config.yaml
n_layer: 13
experts_per_token: 8
d_expert: 32
routed_scale: 1.0
shared_expert_gate: true
vocab_size: 12407
beta2: 0.99
steps: 8936
Below are experts of layer 2 (counted from 0) of a mixture-of-experts language model. Rows are named router (the router's row for the expert), gate (a neuron's input weights, with its number), up (a neuron's input weights, with its number), down (a neuron's output weights, with its number) and show model dimensions 0-127. Each number is 500 + 50 x the weight over its row's rms, rounded and kept within 0 to 999. Numbers have three digits each.
Before each expert's rows: "mostly gets" lists some tokens that are sent to it at least half of the time. This comes from a sample of Wikipedia text that the model never trained on.

# expert 40
mostly gets: " two", " one", " three", " more", " many", " some"
router:595629591534482513580527542492427447428531562506492516527564482533373390531497435443560504534534429461494484430417427484449533506449416479554553456407391390467466507478485484572486475549437511470525496388516515541490568499491480525485556605440441482515497478524420438471456518413587484485498478484562429497483519490506400407531445519513481487505545501503601473427474429460443600492459
gate0:485485622474475527484431511537374522518546501446410433497509435553525511484495470512422490482509527508565521499565528483521544521412507491565473437473502582446456472491600430526503526528525465534593442566559515469587482500518476503456529483562457504603545472538554546471481574542495589536507504487527489628510488563419498517554453450564428545559476547434525478471475536369486481509458
up0:483493582512463617517493568477375518453570562401421536488474483467512494495514406508448522535445526465527541524625529454461621541482450532540486470404542591411564449518489507510438508548521432507567518513521561482548402491540497532483596510543476525560536540570509558506514546539439540503470512525562515491464553521460439551531509455594465531476528552484568473501562549447456466531507
down0:466480439538531478536457473560436545439487570464477455442529497483433421572592450624513508542573470498573500434516512472481493564566484501518566477483491555509507514522533470589473461572523493428591470469450584483505507474508536508468473488484470533505550426519535533416485601416404479486438454472466499679504537548447499375568467464528493527475564586429596456443508461467506578509418

# expert 57
mostly gets: ".\n\n", "\",", ").", "\".", ".\n", "===\n"
router:503455510539433602379507471481466520529428509485523539427533394557533549491536499511495564460579484479448493495502537516541482520653618547494536495488535532494495600413525498498483465541507435410502556567465450467434508492494497517501453570504505515409497510524532559520551495502504410501501483495439459435525521515523485516558494462378458496417452520532470489518432388492535518537493
gate0:592467460478427521525508517494624453544443535482417500546533492584515514560454566461451508410494530520558522470472457489433476516467399481560465532503443558627510529428525580444407508581468500482462504449471501487548425476533425548549465462592502549382366532486494454434525497503522513529433501510569462505447553568519565539565405486414498460473503536503479527540484417505522500531532
up0:516466470458444527459374496517486601509505483420512474530539439520524526550470513470466508522537429418479502507376501544602531533530469534518514414425472521509474551513491463487496519543454516420511501435540373473534520438452458476496520464505472540511459557518507612562516449539505506495395484593534485505459427513464492488484523512424485522493515426483511441501406459578555573418543
down0:477565596489513511544530481413401529532518481449435507488539541488390509448464558589427482601523523561582552431491519500448483446479469563452523480459495554550465420564560430531532504495465440533468547478521492517557493510562456520588503366523444544561547533607469515506536500529541498500481482562471610663467504539417507426541490498413480465547495549481454508476512432496541557444554

# expert 58
mostly gets: " =\n\n", " MPC", "°E", " Coordinates", " Candidate", " Votes"
router:536564566464587564576464554420441479463567501538521522553456384583469370473505467510526487538527575461529440505512424497430419448496514518512482521482473452638510401558443530584460476501491569576580487430485467511521577509444528482430522543582482519486580530547499401397428453443477512514445466451469434451547615485615455588420526557595467477496513444514591552413516545473427524499453
gate0:476576560491499545466415544404495477475476513565478428558378409651539483477501403500458501508496554500464437500509425478488562440480532515497498496514432516550406506517458511540486616533551495559459532445594519506579463509493492497545481498497559469541497482409567462459489430532588549486462520426543470465470585464511483457588519574541564526589503446514485494485464523394466443449486
up0:618568420372516478437504501500524478484577454483489544510475542582388506517530480437528479449495429493508500478500484503673476592513539434526587450510586482459482455507474484499510531522521610611501498579560519520528562521431570521520515495498473418508575480458522459487483428501466418468478483455549492496517507571521576568457521521443502542508521557440512557477459501524513492516526
down0:478489530433535426503473479406514546422539542534389524547465575461521449537598541501501399426460572573493481560465564509455486531380449533535484522502476489444518428565548602559381511493512498471481491509483541480455488555447551432558543462515509524549495517500451450526644509552534479519464529466574577585434500582547522548434511389464485496544421501469473598476498418530472543534468

# expert 30
mostly gets: " a", " f", " very", " st", "Th", " few"
router:504554420526541420611442489545582539506580548529478529521627531614451483459493495438475500504514483472435509399490496449512434463490464526469493428509511516425532453401387460492488440452507507608455531538487523408469537482506547548482637474479464430522480501566527475428433480416537495427454477541524537487547451425543472475387439551565495460432647516550578567453575531533513534481551
gate0:516453487479479519618477519533537489505476549464516469531504494492552565600502417405482462557413481559536531518482490523549586483506462526451471503500541561398537511505539476488432507516526609522504493480535441589531476421501480464495537511502507506534564569470386530477479512507564442502542499525560506500438486506353535505456515510485410566495487484486461494509520557490446492577544
up0:415494491560543442378515581429556573449588516473482513489407497460424465519548502523561525534418473444467467536444503508507491627322456598485495601459514527470451462575410468503576576460564594463497463490535451476529516484471436500503565405472550487566532445553463522498535523505599516416520515589481502409527525569513519552520482543480485502550531471509529497557436497441475517494517
down0:501461561426455484498511429372500498501356568472510409459546499456400471507527505425474512544520478546443471430532546452477539474531480507504604549474570514558524553502674473531463455561583495523552526469601489478563534534472483497474520457543524510541458577593554494541520423452556578477530487451493437422493549505473483417516464580512445475446434482468495547483510499509536495424467

# expert 20
mostly gets: " S", " N", " p", " F", " f", " Re"
router:495454443520599520593621427559483552490561528466435568532551514468556611527531540483464466582469568588518548452477426457470503533489390553522446578478432538495591559487540652479515517594555423565472526480464547538523499519513527468447519517517448490518541452501442603529582584407530507447570455539546563562511482508428489421561433545487522479428509586569436503590537502555510527534467
gate0:474520515561533612482490530475449475532576476470559511428469601513490598494455506547479498499432522541537530551578587377482543509571527558508392580543521516456520557487458518416408464430499514495400483499514506461466484548435492451514424439508468545526487457543470583525504485508533462529468512523408523409370420419551514464566505435520508479501485529431416554504474510483479454530553
up0:400493348462504529462460533533505480482550555503497488509576555474526522485437369486489482481451434497495617482438510573592440518383466571503464535459547550474499472488493503521454555464357501426541497497545457446589557497530435492544381452504552539436397505476478551422506471591497506527520530519465520452450467461487425484498492507483511460572551461466544432516468542452557443499507
down0:493513573497487521463531532534556501402453548589493577493491549506536445505547458540533535509492607444554593510500441578446566546514522513491519495506518517500464435463455445588482469603531488472511510583450471428546510465490509385529484573501577496454513572564529451499404550490460452647473517465513519497534499423484566391481552428436496530478567462459513412568448524541443493551504